From a checkpoint of a small mixture-of-experts model trained on Wikipedia: 128 experts in each of 10 layers, 630M tokens.
Below are experts of layer 6 (counted from 0) of a mixture-of-experts language model. Rows are named router (the router's row for the expert), gate (a neuron's input weights, with its number), up (a neuron's input weights, with its number) and show model dimensions 192-255. Each number is 500 + 25 x the weight over its row's rms, rounded and kept within 0 to 999. Numbers have three digits each.
After each expert's rows: "comes after" lists some tokens at least twice as common just before its tokens as in all text. This comes from a sample of Wikipedia text that the model never trained on. Tokens count by the router's weight.

# expert 60
router:524516518447533517495531518513538472553520491518485528512541474526475448484493531473491479532501507497502499471491500537522470520516492507541523481480518514510440480481501499544513470521508480
gate0:546519518498495484518505493454461471532519517474490453477505490481481529515480498529459505498563481504521520453512476504523512481456451497501469511496531511530495511496503486540485515453488470
up0:506507498500490496499546496490509506501509499514530506509556455499486463513522492526479497495477479515534501497485507498519486431527534532488486494489499569513514544497499485479507446519488499
gate1:484518481491541477499485471501477495518486496467476482501576507552507505557495495509459528488517477531502522473486505502496558500519521512481533499521482496504485533480480529492472485495515533
up1:501508458502549481498503501477461432491515495473455486522560530507515471517495496498457474529488514511494531495491517475490542484493479523521465474500549454521519480535481522502467467521502461
gate2:483514473511548518512497479493517503471502528488471507465510435482512519452556510524489497508493502483544520477517506530498531520527491516514469467473504518536489497505489470506511446505480487
up2:500537500501455511509465479530536503512488504471468511510558474471484488447516495529525437496492500499508542470503479487498511523554463516503464472477508494555500489490476515559508510500484516
gate3:530517531457568474516456522539506503530499517491457522554505497533483485501479515483503488480502483480503474445479485522505479494516514495481519474525504515465481513522524503516513474490521506
up3:491493456539468514458541507490532490498478533492518461456537479448472536538530485482510496479489503526542483538522535485503507523515469501533513538524483448518515490480482524445482535521472462
gate4:531545482506529495500510467483520533517492518536485507560526549501469532509511505547533522553510545507485508461496512591492525527497548455527450511524446504541541443498497466452518500493487479
up4:507474486490495531481534472507494518535510487486492506518511499472495497573492492516518510544519516474489499481494496525518496537500531490511464547493474506536475468456479492500509540501481500
gate5:507526542512528469503469454500467527501518508489504497499506513508473490467509500494498459504490510532508523451430476515489522531494499493493498472565512528529515511538523495496518509487527535
up5:500524446544523535471491573477509509520459503505479494519508462545488528508515533499548572485474501496473461533519508507488494477503537486497516485424480458471529481464491508515494510518492500
gate6:503509510465494521495562534520498481465538466473543515501484467494508532514499528533461500517462527504540516516501474473472473505509513516471492482457504470488507449507519517507501524533512479
up6:524472506452495489519543537506511455516530465521506463509473509493503526502482508530491479538489473507512508542563464481498492542501457508507502506475492456506486468492528470469494529496484538
gate7:518488502518542488489494465558475538500484481465482547512483532481530477470486533572515525522501500505538520545503498528489484516508506426487490513494480496490466488509461465506538533489558473
up7:533492490502533516507506498513492538531514449468472527504518547472528494456502502563531532517493464512519517491529491549481509501494513465459503489483464528507469480524517466505520531531476453
gate8:509531520472528469528518512514511512528506527445525530486523475481465513453465476507475463539520476520530512450490516525473501530535495509515535516484498520481511494484499523494485499536492528
up8:496475533530453560447491478499499466504500471552516480537470524513515534490487493522505496531487480473462492483496428532501503472462498484478517494545548489527525516488500503464502527505496462
gate9:546489520489491508503483484503514455464478493506552480513503476470509469485452571480538483514477498498505482486493542480475480487505488553499513503489546499489483518499464502554446491504525531
up9:480460492469513482491484504508521480536466516482488491480454517511499531501517476529464504518443515559509508475474483519495510508442520471472466537496489509492518460504520521489501502523484512
gate10:510469529515519459507457503491471523523505519499495526525500489533510501498548498518476438474497503474507505490523475488492544522453499491501513463516522532475499537475533515494525499518528508
up10:489505484491477542475489484461482501483505471503442501504501498444466482494478489435525514498504454507520505503511493479472488525572517523497472536526494495517501526539497478488516553495501522
gate11:476471475505528476491522462513498496483487510512480547492479493488518530483569525514506498532481476529523539472521533500430476513492493484517473500488502511516487502487477501501548472524508503
up11:490485491502507496484503504488515496486479555501498475527496552515532490512523531473487500536513479527474517462482509483495514509492511526513531522474456464498481520491472483493518474560509523
comes after: " |", ";", " (", ":", "|", "–"

# expert 119
router:487517513510504507517531513501550477487529457548510507524516475474493452524485547480509461507465502496404513509474507511515468480485453508521534481479497492490494475495523511539504514527476515
gate0:530561503478523496511499497499482530510468489469546523473478476528494476549461498507517522506519496489505517461555515499522537431498461539512521497468503443526554516526503468487484528479468487
up0:521461548534536488511475521476487510510517498529506462475489541509479559458543509496499498525468456541538501506485488464446483519468514518467477538539483474514478477515492528546511514498510497
gate1:502484509502488505533466522495507521506488465527528483534491467558499511516469535531511512519531449487475480486504509476470504458517494501484495501474494460522483485515483478499498498555477539
up1:444533477490501504557507477495532527512522492523432494509482525472490448515530482534498466524524517461528501486526532498472511525551440523505516479492524491512512494488503506477501538528471493
gate2:472508468515494450535490465500509544498489491490465504470559510483494467538472542505505514433507498506487492510439497476490518485525489500519480498512475491479536488529480480512538502530503517
up2:469485520478452448535492453493495532524509475513499497506548531480505473486504506498473501475499496508485467529408492504493515496468456541493476497495497497506498498481527450475491490535516492
gate3:486516471487466519495496473502487522500502482546525500493487516541540487544505514506524496499462495494494506457512475487465468517512509540522499519466507509505464526498494519491470502479530530
up3:475550464547470510479488445503499541501537492521521533521474509531537452518480497504542527502511485469476576488512455512488482501528506491481529551489487486494459529496547505492435538494530489
gate4:436500528520525520532504505475537530537475468467515528491522483512491521509490507525498493533423486515443519489518516499527494469510473446481502555485495526497507504523489477481521523504523440
up4:521469468486506497485460503521517493497496507491458510445487536493458506484518492457543536512497478518508472502532505513496534507488498497511493463481486498495477511501501492518508503493501512
gate5:463519502474478515505471505537491537485478453526517520508481526468505526466524582511496514517461523518455505511498508511488496527449541513485530515488475494497500512528487505546516513529480528
up5:513446513520465529476518507486507479513479525537532517493526506528512495520484505530553535522477512517487505507477483508498489485522468469510487484532557470498514472466529495554515533495529451
gate6:504481519484496502474515521492521479535517479484540464528500517526528512441503514501501452559493515501507487501516540507525517545539524497449506528500508490506531525469508484488475476525506553
up6:529502468474480515487497533455428519544481530467514494519466489505523523513517476527484523462487494469454497467514549517476494466489471465517515522499458530512528522506514486480492525471493502
gate7:503533513491488513503517493449541553531497502525507520515561486511483492468540483494516525485513513522552507506545472449497491490512485489492508526473526522511511499483509512504524564496499528
up7:495491500487556471476546526482540533530502502465470488476518458488497541519532526489567491478496488514507476508567494492494513441482515493503533493491481480562497483553477485509547525464527526
gate8:493471490507513466476508515505501513501487489474595520504501482502508494523517517526509495474451509487463527502458515535493477481560508494552496481498507477499535521507478508518504486501532513
up8:521479501522503497526462518504488539460523501483557512571528489503538472492473501492511478453445521478503489509458531529498520488494506516500530463544459501522468513504510494491508450479559497
gate9:474474546512461486496509531498524544492519479500506496453530477511492473513480503477477509490466499528522539502502458463514514488534482511455478493537496494527509507486487490517447515460497493
up9:499500479455517517499502467523525465535488477550513537515493516478481478492475523483483497526521535486536453480491509516477472530487514484485497489478491508476516482513484490488536477503511505
gate10:490544501544538498498488499483504538499512511522522481478473530506510476509529508490505509508515528499490558481484454541502493479486467496529479475439521489474509465506507469476500538524515451
up10:460491496560491492524496526536539502492542505508536453539467537508545484516514532535493479549490501527478486506507478539500497472518485495496528518469482507472496488532507480497509539479523493
gate11:509543510518543561506514507485527542500515480511489523506450493531514478537497530521534484505459478487464524487505485497494554513463488488427472526466471530562524462514549476515498483497511505
up11:526469472500507517458474511491518541480513485461472516486506494484524495532459531524504534524510488476509485485518500499519492495509465579494497549506552561504475524509489470488507507478477497
comes after: "\n", " |", " the", ".", "==", ")"

# expert 89
router:485501498547467514480506487521514527539506503545452470480529492476483487492493529477537455495499495487469501480515522493525461496503496444523507472452504462449473510507507519544500479532464545
gate0:492483478504470455490449493500472481501478480500546540438493522501456532546536542489547538544515493486502504508507534505504522504468503549514500472499506481470522510527498513500504520461495511
up0:497508538487508535507554519525503519529493493491460482531535492521508488460499471506472501459479531507479471498483491507503452476569522461494498544463475507496489530458469449528495489525501490
gate1:491488472486473500463482469493522513482469488542488513490473497535526518554532527520493480484542558487518459497477446529504502490506482472506504503460544493511535472488496517508449516502518470
up1:521506508514489529487465471506511526477499526519514472490514464536527551506521562489455468508517554521529502467502455506519534509526504505512489500509547492515519497517468537475463476469486491
gate2:560515492516475468488491496497469500525502491541502530453462512505506507495453492555452526554526489492527512490472500485510460553505490491531496517552508502508543524481532489547523510472517521
up2:503506508498473509483473484491479459516535501504491541458509495494449509514474518545464531529572508496507466486506502484492524508490489521492472506540495519465515474459477543487494472505459520
gate3:423519531501443523484485480515508504493497499521486470508488499483510454485543486521493522484479520536482493499517490519480486500481495506519549504509527514492517441476551502542518498499535498
up3:546465494526525471517563554500514525530518502496467511480524466460476579495436446487508482534507452476492477496501485520480520491510463519528488484476527507517545485490537514494459517477474529
gate4:421505512506515493520516518459537469514478448561490548466497481507536514528523475508502517501536509538516488448498536495523537480538558511476497497525511501510531471501511483524471506532510498
up4:532513489570516486481525493531444481489506526505511516506458536461522492479492524501493462500491476472461473518483473479466493514481491557491504530500496455493487507505505482524520461513471497
gate5:520533479496532456450475471446532477531494509477495524458540526500482560481524537470473497510499480475483531495480542453448511494476512477481473514484475490509525527503498543479462517498489495
up5:532516484518540492485485528460540476497441514454506519497536500496496546484552485480450482521479446453485501476468523465458496507479545539466492495492508503504527553512475513521499511513517526
gate6:498503517529494519446480509535547489480517517509486480492486536481510500476531505518510517460498537497451480522534516484474510508495518484478507483483513462553479483473505505527454527498496477
up6:499480477462490496518530495505467508509508459520505514531504472545456514503440498528486440553465471525509516474444449526523468482513503502486501495534494529463524501508476502494548485483482523
gate7:452484447516535473450445471462544502496497555528466519490486512480518479493507537488508496435488517511498474513503524465474474501557523536429478496510500510474529495509491475519513502497480488
up7:497508454529521509485472498513516523491493526505467512484499510527504493528529521473504476465502538505490495516476519475474529492536523531430497476536525506493520504509510461489529520478457514
gate8:499488528529507494474509487478453505481501515544463498530544500515565489495575500475530473487483445531476547489495479488489520543489483505501533507504452501496532512519495463512492531582527509
up8:507477507500513488472508484512481532510486487502472487514523484524546472457523531504508468487478489533487485475496495485490520531513490485530532493476491493505501530524510446522496544543489496
gate9:513488542562512469485465488506490547516487537536488500510513483469498486519475473508485528485461523483487510485503511464479500513505520490502452505515521542554488467502493526517516474437501488
up9:469480504479498518534541553485523453516477448527508502502491527533494502482516511451494525494526471511485493502489501556500510508488534501503555504479468480453479494512509476476476487534505491
gate10:453476485499518467498520528510484526479549493471533516499497503496527531503551498510482489495497473484477543479518493439536480455522514493499458461479496500498527442501552476519527467506506498
up10:518519482468494509493469477508532448505499465503513489495526483487492522463460452517482502520479476459513463495473503520475493550511476498483580463478493526518516517521522508507494507519491503
gate11:475495495473512478481489505487504524494497514503466498512490516538526489485479518518489552528501500498530514485462477515518484498536514458497482483511569499540528510479498519484534498491468491
up11:497499501491508520475457458467473525484536503460503497500508522532503480501482508493474514513523514520493482497488509547479443518519485465462482521514505509492537493508502525474470469478464485
comes after: "-", "–", "l", "d", "r", "b"

# expert 17
router:478489508490516498486547503506551457504499457521529500494527467488500490500493567493494448519478491490443501497485550496512478468502508507503543492500468488484520506503489492558490480514479538
gate0:451482511505517455476483486499553504469549485492505476449500525491461532496485498513505493533499509502502534507437496553511507454476479524504466500460544507491512518500483508533514502464458503
up0:505496526509474476468491492512527477426516496481464488473509490451498547508493529473472468549526468503512517498437489536514472451520482486508486530508515490486537487488511473529475521464471506
gate1:498479497514438480512450509470529570467520501511488523481468524548521521479515494500540523511520499447511501523529518502481499494510495502524495511541482504498565507503502463486521495459523495
up1:518493491529469436557510492501483509485520532512492511475466514477491527480498515493539476543521505466515535494527490516467474500523487505533476570490521528541567471489493507489495516455497484
gate2:537484526473481472541514524510546511530469518520492517530506553507530520499507513551538505514501512480528517511455533570534542448494493531449508525460509476524471503474507510431554518479495500
up2:524472548473520452523498524524521475511459486510457500499469543492506535505507537489540491478509511511512502500507509517522545495496463515463531561480460540510459484476488502454536505506478511
gate3:497498525503536499518519475476491529483501514493526515514438477501502478489536510510500508527529535490474477493514501518547469484451482481543530475551527503512486502492495509468522514526450459
up3:487521495492483537542528482491453513495488486502479549506461492517488506466516496542500490502480556511504481455498511513557479524473476433501530475549513526492481472498505484475490487506476469
gate4:504507529522487511508475481474480482487501497508475495520487520516494492553435524509486515517557525502510494471482512506479505487508464492470506460504552533495506507527524486468469517522464477
up4:478524500532531526498489480494458535551503512525470507485511477507499518462492447469478522438488484486465485508531489502520500515501480474522512455543488509516498505548537481472527528507520508
gate5:539492496463519479500550510488516508508507507529524522550492461489491448530452527480507480521557495489489540510467459513483453492484528513499505492443473526488498492490495505533463492480535471
up5:511508472482510448492504493479513470500505491501504512525510524474473479524497513535525510512494460487496538482517438501503525514552463521518468504496533498526555488511515505460461575473489513
gate6:468483483494527473474515546467514466502528493500523461469484533474560473533484492514470522525525520490523515498539466531541545476492497516483500513515497477475492500533470484505495498459494482
up6:483504524495580429483530511464489440505470510533502471514520507519499509511518487499478473501507533503487483490492454469502500479513492509477488531527527510523515530513492505495457499502510541
gate7:459529492472514464451478497448501510524477480502492500530505502479515529487461506473534520531518508499520490497524495511487515482526529504487477522510471524495525502529460521493516505521493444
up7:583510498505493547536526492513495483540526515489517480486492485488527498515578490506444487458472461483508507496474456481467507505497481508524559514490508460512507478542530489503486526496475516
gate8:515539511530515469485482490479476489469513524483521502475455492513495558517512532493496502509479520562476548490489529484514516502507518501510528514482507523475557471537511480523517509480470474
up8:484490470502541491506553511482501511515482463510499522465539514446510547513501487481505498527511515518473491457504543520491530462493509520497518515448473473479523485488499471525510482478479484
gate9:482500535539513502491468497525509457490514503527513494482486516503506469493526508531477524560469493495459478472478495525501481534515530536505469510486499541523509472479541454467537547512509501
up9:564524515502513497547489533484498521511492505463476509489461476527510489490487504512522537553492475442499500497544488493490487506497505444500502481518537501490478478510517461492457502493513499
gate10:504468553505513511492470495468468499483538500507485511487518516495470480480471485485472525483509495480497480440497522497498512497522546501524487514493489460492515470511517501511452559476544484
up10:467518455477493513534514491531529500518481480511536498514521499489519518528493502499525472539493512489509497548523474481548499555438467539525537489503512540479478499485473522482536458512472563
gate11:505478522518496492522509492455521464466557452471515491464536507517517462542460524525515481479502509488497521505516529490488509487473503556505475490499462529524482530507496513500499492513540483
up11:500499573508513503505523517493533543514430490488477503479517498545511462533513507555495510501524526510492507495510460492540482508499553496489496484493496481503520531485490504491505500521530521
comes after: "\n", ".", " |", ")", "==", " =="

# expert 24
router:485507518527510531496542502492519454504507473548521481513522492511483493474504479479498441494514505512488489509507477542534482521475512466498515506521491465461471511515501476483492437536468508
gate0:516489535531509485503475530508524449480495526514547514511533457526518487485469488529483482474472485524465560516484495495508488442482485510487507533498466436483518526498503486508471476515493507
up0:469509487494507518518515494519455498507467513494490481486481518492490479499501513462494512520505503471498474509513502485485522548552496461497515473466542555521467449475512523532496513465464492
gate1:514440479459528426429561487467523539495484476477514486542457518477511488500507518512538511523505497502461533478455486477508467476485494544497471523488472501541480528474499491507518478509488464
up1:526460429518544504477520512485504485500514510482546456522464504490513471494536490511524445538534494538487523480538527494542468472454512511492509528504432522516498502487526499510544465476529510
gate2:486496523505522481499472504505506467505507504524487439525481454543500536457543475512502491498505548505531478516507536484521499459482493523470507493500532504476452485476490516504481456541490503
up2:548500487496544556503519523470521530496504466498451538490503542495515479513458502497503534492484446503485507508487477480502491487507501508523497527497479524558523501501493493549505511511491511
gate3:528491489493521476486482466502530503528495494510467516463467488473506527513439483492492506461512455494501437506495511521483484490449493587497487499515525525481509519517508450499530494501500498
up3:484514477519491525525500494498506473507508494524502492508537506495511476485531481454495489546507535559464512482481490500522512519474497449526482531464460510503518519462472497507486545474521494
gate4:495484504463519513493565505535502475471487515474508495470470514490554522477470509522518521470497501513506497477475485498512497479503498512467476488530494482481491486523505443519503525512534466
up4:517457450505474510507492562521516486477512480470539506537466471530510499503550479515527481519517493484447496478492526485517492453495515536508518442451525491485484489512522463529471507486495492
gate5:494510487543488517484508522508487447460482516470485498465474514503558528514525486486504517510520530513495491494482484536498481502511543512494504460525496499457505506459486476491507504515519515
up5:493494503521483508507506467508476450457504506517539468481518489567515486507532506518502504467507509475540495457514484550507476509550534491549508445510460508502508517462491470507486500483509486
gate6:536504534527485496531450502459480470476480512477507512472557476513486486528491460500543492468502503542489485471490525508490521517510473538459472539502485445509486506567487499532507490521520508
up6:470518500471431517479534501504522525522478502504501497511514509472487503458486544530447466543507439481501524538485515473512463495476513502496495494520498517503549498475525489474504481465486521
gate7:506488495525475515500498492492510517463505543499517528511528470541541480485480517514483567475529512477516553524522488527552502501530512512455534472513478505508482488501517518476482448499528445
up7:537486513478496485513488505496483493510506485520491517467507538457495509516520498518525456529425508487488450528456498480439542494472535465533486481485513487472506504507484494509504545523500541
gate8:485516488534528471514512461505457463533511463476524466530506513530493531472490487496479527519496529473534495531532483479473491517475465534510515528475508484496466474534493471472489493510451490
up8:520507496492497503496516515497498506455471485477515437487477503499459498507515481512478519514527497520475482480482453479482508476456497488480479524500533491516489529495515536497448524502457524
gate9:536509471485501540522507527491552516513492468477559499441519496503500479531494498501468470503515465531543533511488514475482497511472478470497477581548526511492480512511494475488477485537464488
up9:466476470484492515530457506522537511504488508462490506430475481512511472533511505451484516513553473537529536507489536447535543545484510469522486543539520493472497510518503481474464503528442470
gate10:529493511523508510536507510484472524527493493516492503463502511543492504520463488504485448497534474508510478499560474474482522474513495524489535571546474508527476506488453524489475521489487529
up10:489505522477510462487494494530501513460510518485516528500511464460505516490473532458502541512460511509549490493494525478547496500484547473511457473513505485524507443493512444508511463529527479
gate11:558490509564505504539510457487482491456489524542483497484512485565497503537494499523509489464529482500519514482476438487486499508486522450507481493476525515449480515520484469491499515543547503
up11:506525508552494512513494485483525505446512547485540493513499522534505555527525516500506473484503514474475527474505477509495558510493483481488508482529520472464544529471478507515523483540547443
comes after: " |", ";", "–", " de", ":", "o"

# expert 47
router:472494518492461491494540486509542431520469478540506503485547519466493502486480543476463456508475508482452475476467519561524485479463516514521541491486513479498508517506490479538524493543474510
gate0:506457510546503512449482481480479507471452537495479493431525514477530523512502507492518535496508508512517531467478514499510505425498487485530521513472493503508501481517495492520530478492467527
up0:507532475478523518492512521508478515512531518507528474591497507528474503513486473498492486495490512498530516514483480503492491525501502508502488484500563509492489501484516484471556509495461507
gate1:519486482482521472494517503537454469510502507532496445514497526467510543543443521496505483528513469517489502534521540476488492470497477521481464522501516493521481490485484495480507465501506458
up1:486499485487534465456536478544490462509538474548449487534553515463511521543465568452516476545494470508485515523530525439471476431484502545524515516490521509468519490481487521514512488509486470
gate2:438498466508493495507507470477488481501487479531479473484460496514541509537498566494472506542465580530510473536480491486508565543519512515502481512496536459498514513504523484502467546499514492
up2:519504490490499558524505518497499510497498517556495541498474516504504526482505505505514445513517478483504483507522486482481517517453506501513535515481524510424524535506502524542506483509523496
gate3:464501456519482522514462464519512488475413500472479512446476559533515479458517554482497507492468506483483487463482468503541476489481481478512508505473484511500467490424515476497519514514463457
up3:497484521490508485504513476519512490478543442509522497528542474473511483496518498521489473534530505487490526548478509520477538477515554495444483527447490519506480506536471480503516467485534528
gate4:538523535574545504487496513486493463505463467509485507474528522534505544518559498558506522540507487525488472544529485493495504497499461537518493519474459517509471490524496471469496478459526492
up4:471474468465464526502508492514548531487526536462506504511534518478497470506491495528500490483462471501486520474501468483496547536485530470504491487480502485520492527481490526528489507499513524
gate5:498512517511513512480495508484449496482446505501488533503504494531510477487509503481524505497465519500526522463487531517539502465471491534495517553517483541464490528523486532495537490488468479
up5:487532505474464492530505475509496482502455514523471500520498499479474511474486535458480476519508472518513506516472545499509475483488454493509514548530524509492528496495477491523522482438483497
gate6:478511502473476509506483483508476504488528509487522520488506486445490496521478540474517483509518490467487526493467471520502500449462559537497495504479493517490447481553487504460518530467477516
up6:504535474543506510519510520446495499535468493500479516484508503560474540488516470510480481507496506504466488481522533482484510548544482482447487508491464494527485561507505538483480496508479479
gate7:520495493479485512462492526475506529482488509523494476471467513509491509493492460461496470478530524552463489471440495504498527508506486516515493504564490531465512537495446536527476513495506488
up7:494500522505525500539501497488480468516501498478509517493490498463515514497500531490516511552485477499513509509535504507552502478504523528450500490480482480518494470507521478460518502512482509
gate8:522506489465460509504508424515533485489474501534482518477481515528535492519520527459522498471506528467507459515443472530512507519482560520489517493470553478495441539504500515523513529505508499
up8:532521498497468495503526482550543469514463504518503480490487514526534505512502535501493479492454458524480490488498479526503503488470514556501514513477490495528451519537522493532544561505495485
gate9:538506509504502492504501479436546447485490485492538475444461545488495512465489504501531465517512465480494521507463492526503508497525505502520520513531491474528536512497460472504547507478521490
up9:473517500515511512510498524509540547533491509549464482539552506504520444485528516500499503505497498470514482478540495477505499494476494476485455488513501519485476457534512482495515509546468531
gate10:490512476430492474488527498520547491473474491517520518477501532501476504511505496500509512511517491466465505441510480533477502506481479530448496503487518515467477526471502534508500524532502534
up10:480461484528481547470493533439494504527523497481466519493522463485523457478494516497453494498514488510498481561495506474490474525511530454527474498523491462501540499514474495480507482477501505
gate11:513507490518501502459494523528525519450475487524548488492487540466560460506508471527501521494494529482503512492446518516497507515516482556521492493497520510542509523467514467506543540489489525
up11:480469512493512505514501489472495488528493481535479537511491476535485522508508544472517485525523472506476480534546499471492494500514496457488455506522498464493507477547494529478492463479532495
comes after: " |", ".", ")", "\n", " =", "=="

# expert 62
router:485491478519511521524529536507507468524524521524502492530557474450481474517503516482508458479499515500480520490534529531542511513494511504528525467486478494467457495508521516522500474516467515
gate0:527497507493486501468508470469474471547533515518504433487495530466530473532480513530505481529510511481447517513579487468484519481532529522524489508508493504486471495491491500507467547508497488
up0:499519524559459473545509510491480474487539508553469494492496484504525501504462526549469508510514507473502510482553461464480478507540522533548477467499471505533497527546530476494538518487451500
gate1:462511511497498471520509513452541491492488514508442495492500517431457495507529490474500539481499419499487543505476528488495505493514524491465503507530513537479512474519522527459461517500500522
up1:495502493511503523525465523535519535500481433527500527483509517458543514472476548470482485514478507477464500527516497510501496502503468459499474495479500511504477458476493486536536513444475495
gate2:439480520535532514520514516498517491487485487507513469481487472493487441532466486464465461542491468526508499495519534502516526543512460511503499444482487480510529491522511497504483506505507531
up2:548502533453485461509508548482523452519472534498492476470477533525521537542537499525506467461501529476481499488498533541483440481447519474508490573517484498516531460489510493503519499480542478
gate3:485541454535512469494498486515482478483519530492504524491465479501495486517530515505517521547485518481515498540500514488471532499468492513495493497509517505499478494503556488504493516491481463
up3:513479549475486489536476477496468531497480506517497559526491538510583488512483518532473495475536528520518462504518510532485469544515481494503518488498510485456470503514479497484486517521496484
gate4:494496497518529483519473511555461445495480486492522478541528507460477490529481498527519492517441466526548524462525488543519499487514526536494494512486509504497498502506515477517511520461510493
up4:504515492478569497510487494520486465499487513514491472539542469505502475530494490501505473461454513503536500477509483510506509482566503551526492520496513509510535535534545490478520491486486507
gate5:514501543481509486567489525518490513514510554525502456475483509483511469515507519532490522516484495521495497509516519475477545496532479529492536516477496461485466499493474542483457505531493530
up5:538501541500514481567464533503497523499515533522530477509511534507531496520490483490521483494565451492497462477504518543534493542499486526515552515497493481477501478529465520521512481531485509
gate6:481489496495534478503462504468478501515507462495480524539484470563507527530480461505528456487487487444471445533516482468502510474520565531497488509526488513554544515531524493537519501512504536
up6:563485516505446512471514461504589459504505485484513503490514519517492511483537528465515521512528535541504485439503473494497466502510487474509501492539540535462472500504453526470482480510490482
gate7:502478519466506513496470513488494501529484476524522526519495503474477479488444467553507474515498459566485547470511483482506492512491458526491507454517538530519494471581498502521461474464512537
up7:498488489533490508505498492487538490502494497517444502516506469516535485487513512472517517516483492428477475556474516486503534505530543491500517542451483452468506493471507438460544529530463475
gate8:475493548473486498525508489520471536494518497470494460531475470521461489511523486523459507555502478495468512462442511574528467463532481491445452521509497499525460471469496515513498517506515467
up8:507492495527481516458502480462509548477481503518513484475520524479467481483435485516520508509498460482500499551492504503474497530499523496509527505530518516462499523527495498478471528474500485
gate9:459488537542517512500531508541496464508489521482501552482482480521484545482494521521527487486487504537485484558499521498458552531449493489484483502521533523481511543492517510437488544514480511
up9:496498504449487554492485472454516528513453478513531454510471498509528458516506464462477507485539507477499493486509533468519481471503523483511512490436513522487518440491476469542527510474521559
gate10:465460519515504495552531516536535495489475498484491465504487514545519504548504492497481517449509494479537485470501476498471502527486468563489526539522546482524513504497470442493529531479552486
up10:532487460520489513450480503508500504469516513510502539473543478560499497476477483488506509468464491530461469498485459535478517464499527474518515492541523515530490483491516482513459480495537500
gate11:486485540490557513504490554491463492463528497536521538500506502473528472491494513504494501494488522505482519531495465511488502535499523510479479492502521493509465467446520501471495503506515501
up11:491503502495497464529462537437504478466541506539472520515494473480545517469520506495492487490478505510446534560521457511497505515511489528501467490530502490549493492450496504505493499506503499
comes after: " |", " the", " a", " New", " B", " in"

# expert 111
router:516510485513477570535530518505526475559477502543507482520498486451459467477483515478498437477492517486482485492485516500542474514463499477528500470473513468476479520505506512508486485515503483
gate0:489555480503466533493519490506525504505490512513490540444493491513541471505501507525514516510505500494510468454482511468486501534506523473489439484456530503502535521514491508470520519477506457
up0:530456504483499462534478505494509518465481495505516496568484511478464542493480474516470493528529486534463523540469460498564468486480476511525552514523468501477470482497521505534458488533506530
gate1:480526510527494546503475496504507491509521525533538478456496545419496481462449540514496514498489502500514542496503478472500501494500500512512475513422479519475497525537473526478499521515534512
up1:498503514473523477554493517505521510524497489466506483504554502574521480532531465504490474507523488481463465519471499495529503556479490521497509482520499469545463450466528432496489489505500487
gate2:493504498533471508529485499480476460531473518471478503474455436513497457474496513529472542469475471500515522485491497529508548514501500470496527492498458463469500530531505485532449508502500476
up2:480488514479508515528467502522477468486492525492485504529493490499505559554503514505504548500515488475483483466511552569540512533459504470515493484479505504496482504480484534492494512511528490
gate3:535523495499488455503481514509486514482486486485499500481497501519478481508504485488520479523491467531513502507505526525483535464475487541505511536528533506504482535499482534432483472472477551
up3:495494534521475475465507496499493521472499515532516497505539454503501519469537516517495494490503489482474502455549485444519486539512526498463528478477530488505549481510519467542503500527507469
gate4:501500506508504552481513492499448514517505523495505508499501505472517495526501489458537497483493475468522542493491471489543517512524504476503438484520492520513553485468491488516477521483515476
up4:511509513527491462493444516511526512501511499453502532457490498531508462466496530510522464523528516533470538507513552519476508451533489494478516513499520478516495475500518532516527485505489566
gate5:488520513476493509495481497424515510499526523492470527498510500530488512536494502512504488539544459499513479535488485525501477498571502518483519484475520485511486467485577476526471494463541517
up5:500529475479516487479506475450486546504512505533471558479491529484480500530468507511477494500518483491523487504463487474480527516559475543489488476479540507510490475510530496507463491507505494
gate6:564509457496505558510488525453490521533515487499513503529489512510501494514493516486505491515502497503476482500479498515525525522500545497477483518552494485505507480472503504494448506509524474
up6:557515518520480533487496503445490433527562483517485505502460511508512481482451530524478462572507534507516506525490489511519540499503513502526464488529477481557502490460542459469510523476532476
gate7:490478481495518497525460480506488515478485460508520485512450531488516483470529480554481486481505513482495515476461545486448520511477528488515442499475479456501493505516481499481467478522485447
up7:482500499513472544500473476512539479513542500468481502505483498500524524474516504499548478488491523445511481509464523557492510482492498472465513503499527513493462518491507490495533503498497524
gate8:513496512534505509522476463524444496449492485479507463481498493505540512429527474470505494473452545483512503543443465498527498480515469488486489491494519493488525493523461486556506485466531526
up8:526523497531507526488537480507499486492512515535453512507529486514551543469485509528498499521522513432481480503489452519485497440509486512463467513521470501492498495504456489515501453482473482
gate9:525518492461466477537507473511469526509541497502472537435478501475488467489510495550504510506537481537467498528493489475517518482530487500512477498511500459463542505513492481554485483475484474
up9:500517567518415492490472439490514540486480489476488547479476494476541467501488525514513490483504530524506516454489506488499469477526484521509494552457484487500487493460521484511452530479503516
gate10:486564495506477472507429483504493499505506498495522447495513486487509498506512526471483496474516527508502536468470525438477538501477478522492477505510523450503508531521495512486503475491479529
up10:481475462460529498490508537487507513504483526544512511486497494521451486482468482516515514454477501475490480514512468538513507480530507501533560507491495524506484456488484532496524507480552510
gate11:465477510497531475505525524486496536523511498488471532454467519463503457478547525499475507487504514469438494489499465515535478543522473508496471503511473517469474472503570499527506519499500453
up11:499472506499534492487505504520489441509487507489490476494489476495499488506501479522537560513501490516512492483485540478488558458500540466512497463500490513493497455499461471451478506530505509
comes after: " |", "|", ";", "–", " No", " Sc"